{
  "num_hidden_layers": 13,
  "hidden_size": 96,
  "n_experts": 192,
  "experts_per_token": 3,
  "d_expert": 32,
  "d_shared_expert": 64,
  "hidden_act": "swiglu",
  "moe_layers": [0, 1, 2, 3, 4, 5, 6, 7, 8, 9, 10, 11, 12],
  "router_score": "sigmoid",
  "normalize_top_k": true,
  "routed_scale": 1.0,
  "balance_loss": 0.000165,
  "balance_bias": true,
  "init_std_router": 0.0189,
  "lr_router": 0.00125,
  "num_attention_heads": 3,
  "num_key_value_heads": 1,
  "head_dim": 32,
  "vocab_size": 4096,
  "norm": "rmsnorm",
  "norm_place": "pre",
  "norm_eps": 1e-05,
  "positions": "rope",
  "rope_theta": 10000.0,
  "rope_fraction": 1.0,
  "qk_norm": true,
  "attn_scale": 0.177,
  "tie_word_embeddings": false,
  "parallel_block": false,
  "init": "uniform",
  "init_std_qkv": 0.0795,
  "init_std_o": 0.0,
  "init_std_up": 0.0795,
  "init_std_down": 0.0,
  "optimizer": "muon_variant",
  "learning_rate": 0.00601,
  "lr_mult_o": 1.5,
  "beta1": 0.93,
  "lr_head": 0.0121,
  "warmup_steps": 122,
  "schedule": "wsd",
  "decay_fraction": 0.661,
  "decay_shape": "sqrt",
  "final_lr_fraction": 0.02,
  "batch_tokens": [32768, 65536, 98304],
  "max_seq_len": 1024,
  "doc_mask": false,
  "z_loss": 1e-05,
  "train_tokens": 457000000,
  "max_steps": 7651,
  "dataset": "wikipedia_en"
}
Below are experts of layer 6 (counted from 0) of a mixture-of-experts language model. Rows are named router (the router's row for the expert) and show model dimensions 0-95. Each number is 500 + 25 x the weight over its row's rms, rounded and kept within 0 to 999. Numbers have three digits each.
After each expert's rows: "mostly gets" lists some tokens that are sent to it at least half of the time. This comes from a sample of Wikipedia text that the model never trained on.

# expert 94
router:498483513482535522513485466498507473516453503509479471493478461478484473536468482508526518544492430509544453491478505519454519501547477507490506511521488473528506515513471484497522520430477498536473488508501460472483509500491479472497470486497509544506450502523509487495516483456504487466
mostly gets: "Ur", "SE", "{", "^{", "Oc", "_{"

# expert 142
router:485472512495548491534486438505489491498510514484457469470472512485520505530483491478514495486511453481515492520511448502481475486519529488524506466473494504507479517456481475488506495469442495523434465512477440498485461538514472533510500479502505504503498499523498474434513509474519511520
mostly gets: "p", "resul", "comp", "vol", "jec", "pain"

# expert 74
router:475464529466520499494495471486514468477458483518487517480488489507481477514497489518477509483504465464510495488497494487484471493560509492506531481498477473526516488491483488523498510475504462536476474522512441464531465560514476511471474503505526519520442479557467450514522484489551507509
mostly gets: "Sa", "Az", "San ", "Ok", "Los ", "Ma"

# expert 108
router:507423544496513519550486498481499479508510527524486495466495519485475456509526441544536507525450465470524470504530514497461504518486492502519519477504508483569500508465503497511536508453502479488497495513535479481503476492503462525539491480490532492498494545511498481514529484479512492493
mostly gets: "8", "9", "7", "6", "5", "0"

# expert 17
router:512476488464525535522497514473509498501519529501467494467514477471499480481504512477470494526469473487540440495532474526478490491498517526515544447507489492530487487487489502510501509459492458499505454532517482485486474509492492548532500505523544487422494499524500472487552499527525457485
mostly gets: "He ", "She ", "It "

# expert 167
router:478480520464557539496499496501527455522484521513456516505472504474474476479477465517527535531503482537515450476542500518475506493538501494534491504480506501534518507455482474515511493485496484518480509542531458505503508565514481538489520525487483528469500511509481465446517480471515510511
mostly gets: "202", "200", "201", "198", "199", "197"

# expert 145
router:524477557496509513532480475491527469525499498526476530512492513471493489487506467504501495506463456486531483514525518505452525487490537487554510471514489483546526524489475512530503492435463519482494496550484475495511455530496475547509518468510501510482494464509439494474512472482515474501
mostly gets: "near ", "At ", "in ", "within ", "at ", "during "

# expert 31
router:450473512476508533507433485478495474507470558482467506481469499486454509521494500516491496528468479527517487493533493469479499520533481492510532475506457479522496497479452508507519476465457506484485520508507458497538504527510499504483498455506495543484489460543478461513531464474505475512
mostly gets: "Species", "itz", "Cal", "tt", "Ath", "z"

# expert 65
router:510496521498527549529472498500549469500501517464495479498513458460475476505482506517505491521471480528523508493521470534457534475488471515530538465522444489506496451468504504522489520476460471534473500502485471527488481476523503540496495472508487497481476516561490470471522486453523481495
mostly gets: "also", "ames", "ese"

# expert 138
router:495474498480527534507475495504530476486487506502463512509474482473461464501516487493517547509487455493522450517510478533465495525507490528506541492517482467521474504443514479534539504477442468492487516525508476490498473485482453479545530459504535484470457516494498504488542497489488473465
mostly gets: "BA ", "′", "U ", "M ", "T ", "S "

# expert 185
router:470486515446541500510480504464520468535480517487472478500516537455479466524501479504482500485456471525477503486521494505491523499531475518512535472483484456485486513515469510534525485450476467527475460545547475513507502506494499527514538485484502469492479507518488494467515485452543456520
mostly gets: "their ", "his ", "His ", "Her ", "Its ", "whose "

# expert 86
router:517463492483554502504487498488502421497523494494501509488508482508516482493478480516533487520488466466525482526518501507470527502521507501535497487499474501519517529472477503496498486455445459509487501506519439488489433545511471518558512521509483483475494479512476486476558494525515480526
mostly gets: "b", "round ", "surr", "marri", "vill", "milli"

# expert 105
router:526485539479540490519487436507526475563478517484483462468509477476539431465512463536510512492482462534499471490494471531496503504504486504529543513493491485528497495435493495488499519482467503520469510505542472481492491513501479539496498525496488499472465507546483475519521496477504492488
mostly gets: "part ", "much ", "ready ", "ably ", "ially ", "vely "

# expert 40
router:485457505472532549508498482491513485512486501504488492512456471504459441522486476502520547531487457475531465516486490516469502517506509504493565487515467489518520492520517457509544497438477452489517482506521444489494503493485502507497490490502530533489465506554514479515531494476488495484
mostly gets: "NE", "FI", "ST", "PO", "SE", "AN"

# expert 43
router:486506538492515516504484470509534486490506577500501509480497520471476454515497460503499512492497481482499451479551478499469463505495481478511527439510476537526490513487505517542552495463508527478501457518525460465509488515476483541521485488511504528481462506543462473504514516479499521484
mostly gets: "Sam", "Clar", "MPC ", "How", "oug", "augh"

# expert 134
router:454469540480516502511483459464497426498458491515499488508485508498490480480446477504502493495475494479542493504495497529472488523510519423527500484524470490503530484492495508527535504465432513518458487513491449505519495535493479497525485505508525519482476465523479463504481489476493479509
mostly gets: "Mir", "Mah", "De ", "Gi", "Sl", "Arg"

# expert 182
router:466458515477516508533521505489534473497492507479508495482473490471480477525485465489509533538491456496536480521502484512492514510512518497540561482517473487548505482474501486514510523462475461501459491504525475537466477522505452523504495475474515523496484525552488520446534466481512482454
mostly gets: "000", "08", "00", "06", "09", "78"

# expert 22
router:502423528505507496506474471498521450521448496526448492482504494503495453526474471520509516539467494521504489493493497498481528511526489475512537511484468508543507533444490490516507519494491492516485454510522492438521472537512492496507503459519501504495486510538459462463521503504532510519
mostly gets: "10", "12", "13", "19", "43", "11"

# expert 14
router:493491514522553522519476470489533453547464538496502526502497477443524475532479495501534549527474492477508491508512459525464525518490488512554521470491493467504515490490492503495575531487501472556468505512524480478493494499491490498517518513487522479458476519516492473474516469516490510510
mostly gets: "popular ", "Original ", "ious ", "ient ", "entific ", "fic "

# expert 2
router:464465529457543523490484456489526480522492531524511479474482458487477457489463464499474498503488469492485474520517509499479493484484496486490511461518459498511537499474501465502529478475477503534478478557517474498509467519537495528539436503491508531481467469508489485477525465506490462486
mostly gets: "John ", "David ", "William ", "George ", "Michael ", "James "

# expert 36
router:488481517466530521518472412487496466501500482524456525484504466490513479482457499514509517502529452517511464495534501504475532482528530512498502492490484469537473492455483525479557501465515491515526490491512429494515513524502456497493513487508483526482473496539491471468516473497525497505
mostly gets: "According ", "Miss", "Oh", "Op", "On ", "From "

# expert 187
router:495484502512513494525476496486482490479525503499466493475505508464509493503491453509517486509460448488549466510524468542454490494534504492546520492498495483508536535464448510526495486455462486538462493523501478512484466519511484502538540469499545508480479478506476487465513517455539471526
mostly gets: "cr", "par", "cont", "p", "tr"

# expert 148
router:452487518511521493570506505493486485509507514499498508477514494463485479503530485530514497508486468505527479507519491502466545513521491507523548451499482474509519496454513518544511524480480436522496489519511476456490501495526491542492517485495537523485489535565448474490546461492499486500
mostly gets: "States", "also", "tions", "ies", "ations", "ards"

# expert 129
router:476444539457526496543489480503494486488496467518468526468522491472460467519505504517512560536493468479518473516549461509464510495522478490503531511509476476495517493507472491502527512458481474495491491551514492475540492543515486515530509542516518508463484493550473500516538485492523507515
mostly gets: "D", "Den", "Ind", "Vi", "ID", "US"

# expert 156
router:478442545493527524524493509518507474528467512526459520474472498493495480514474477520512508505491482497525471519557450497503510505548481519518527513508466505547499495455524496498507512457452483501474484499528499461470451526521471539538484475523515507478479480540484488482528483497501495465
mostly gets: "17", "16", "20", "25", "19", "23"

# expert 115
router:483458541474554518487473474484511473499466542520489511523501466457471451518502523508551535504466498525515472497523478545458501526486500537494488498520483445496490518468501506515496499469468457520476509536505477495486469541484477501511526474527535502509458488505496464500533478480496500501
mostly gets: "R ", "C ", "S ", "N ", "P ", "L "

# expert 99
router:476451542521510468514482481464479441546514533526526487492505501479476491458524464476495501497476467509575479495495504531446488481491516498515501449491499504532551512467494493498522514463459507476465495528507473488536497521492498503482486488497531526487496485536470476486499513501512465475
mostly gets: "However", "approxim", "due ", "giv", "ording ", "sugg"

# expert 50
router:503449513492545529508491446478524476512471491478446515478467472456496488514495491536509485490457493508506483493505461523458473494503525520502584495506502499498494520496480507521525507468466493542487509559485440513473498510498457521521492496504515498494477504513495457477517487524486467483
mostly gets: "\" ", "), ", ") ", "); ", ")", "\", "

# expert 54
router:485458517477513490501470476501474453487485527525497517463485474465520442508504473543507543508468476503556473523539455529448487499499475512556500478459450489525491502476504492535510481449480480494498479539510494485495501479509465524515503464482503516480470500517482500474515480490488494490
mostly gets: "000 ", "00 ", "45 ", "55 ", "75 ", "38 "

# expert 160
router:483469484504523539529489463492500456518458514489458517473508484490474435497465493499516497479508458512543494500503501552456495498513496492516498494502501496513513506455472502570499521478446474514481507531494491477476496511490437529532531475492521503489463466508486497474496509447513494485
mostly gets: "Championships ", "Cup ", "Championship", "Racing ", "Championship ", "Stadium "

# expert 47
router:495445527486542485492446501541523468478524502533508498524454511498521458458490493534513511507487509482510463458513489500460496488513475481536514492507503502511501489471506480527551505459464510528491498524512469495502474526510509504537506457466508488481466501540455467478522463506554477490
mostly gets: "Turk", "village ", "city ", "ab ", "Angel", "gar"

# expert 147
router:487460583494521510548474470493534456516476490532482501499499485467506445497472471532522533533470477516514483473516486537452507518516481478522526493521496510521518467451504483518505502470503495487453475521538484510507510529485472536523499481501505539484485510506508466469540504496483500503
mostly gets: "0", "180", "5", "7", "181", "1"

# expert 168
router:507494536471531489524483472488509462483449491562483489489484490479491463492482512494487508514509464493504467519499457499479502453538509498537505512480473495504512519500506501518519531449465491511485500519531430512507474534500523483531477486487504502470436513544502442470517481485539514508
mostly gets: "Pre", "Con", "Ter", "Mur", "Eli", "Ob"

# expert 12
router:531486552504514536544472488500555484517506516491498490523511512492548464555487458508534508484478463526488432497515508523473501484505496489509524488522486495502501482475519492490502489459462466501490471550512454496485499498463480515509498472520497465458458501539488478503537496484496469463
mostly gets: "over", "ufac", "alth", "oot", "ustr", "ockey "

# expert 60
router:497486526498535532487488459506511474512458542516499505498475484474500439526480493506515517512506474495488495510507496476476470494518490488542507472532482468496537506456506477518511487466489497501467439544521483494501485521496457522543496502504506532504413484513438472491530521487498471499
mostly gets: "Tom ", "Mike ", "Lee ", "Robert ", "Joe ", "Mark "

# expert 75
router:454465505466530521519480472520539487539461539473463480482508486503482498502473483499496488500471464467531476479528486493467479505501508474525530504515490483501532507481500488551493519493484503508491506540513449502512463503489464538528490454534550514478440513535489480495530526459525505513
mostly gets: "Cr", "Dr", "Tw", "Bo", "Pe", "King "

# expert 73
router:490477526485525516528504454483493465531465546503438486528476485484486498518514497490513496534504500498534491523504525533468470494534491463544564496500489472505538490489503495542500484469454490561506512515485465477472464507491475528507508488525506492516492492518476444482517492526534467488
mostly gets: "); ", "; ", "\n ", "\n  ", ";", "Poin"

# expert 190
router:491454477475519500528466487458483441496500495509479480452512531451485474479497494474520519538488462504516482513488484534479477476517528476501496498499493467539510507456491469502507486502494472529479457501505438450532492516527485494526503510463511499458490467556490488476517484501486474467
mostly gets: "oper", "plic", "associ", "public", "administr", "Occup"

# expert 88
router:475438514443501533522496490484496460541495499472460497487498493488469477491521433494502538505497458486507482476542508525438481498548484490550506466498473481481552510497489529484503520487475477511477476518521471495512482498529480513510504504500490500489470467526484463511506506507550475505
mostly gets: "between ", "from ", "From ", "ween ", "for "

# expert 96
router:490497545481557543539490488472508461501514494503504499499524529492481469520516473515539491501493500527512451477517490505489549522498517504518541473514455518531508476500525502515528533493462492513482499497529459493533502511493472520535508473494521508465503491586448476503544488500500469516
mostly gets: "ford", "ington", "ted", "south", "ney", "ture"

# expert 15
router:493480504490510523504461481478540495493491496485463525514509475488486443493499487550494506512458477506525456511523514553488492474504511504515531473489494501527531512469502502554502516427475490547492504498552488489504475502502503519527504470502543520497506523520466456513525471505495445451
mostly gets: "\n ", "\n  ", "\n"

# expert 133
router:476429549477528472538484489482494501527471521512498508490514505467529480473462475546471505507493460522518494492480494498495512531514490514495552488515482467504513532485478482538512513471456466559424479523506466501515468491506478523489517514497502481492472507529467474482500487472518495506
mostly gets: "her ", "a ", "An ", "their ", "his "

# expert 114
router:483452514512520470519474502500530493519465485499447499469518509493462471477495439513525495499475481505536486499542510534479503516549494517523528490524490466500506493427492516557492519490461516505462486518513481485494466520494459508532514473503552497485483485522473478474516502453496474498
mostly gets: "Street", "II", "Road", "12", "22", "19"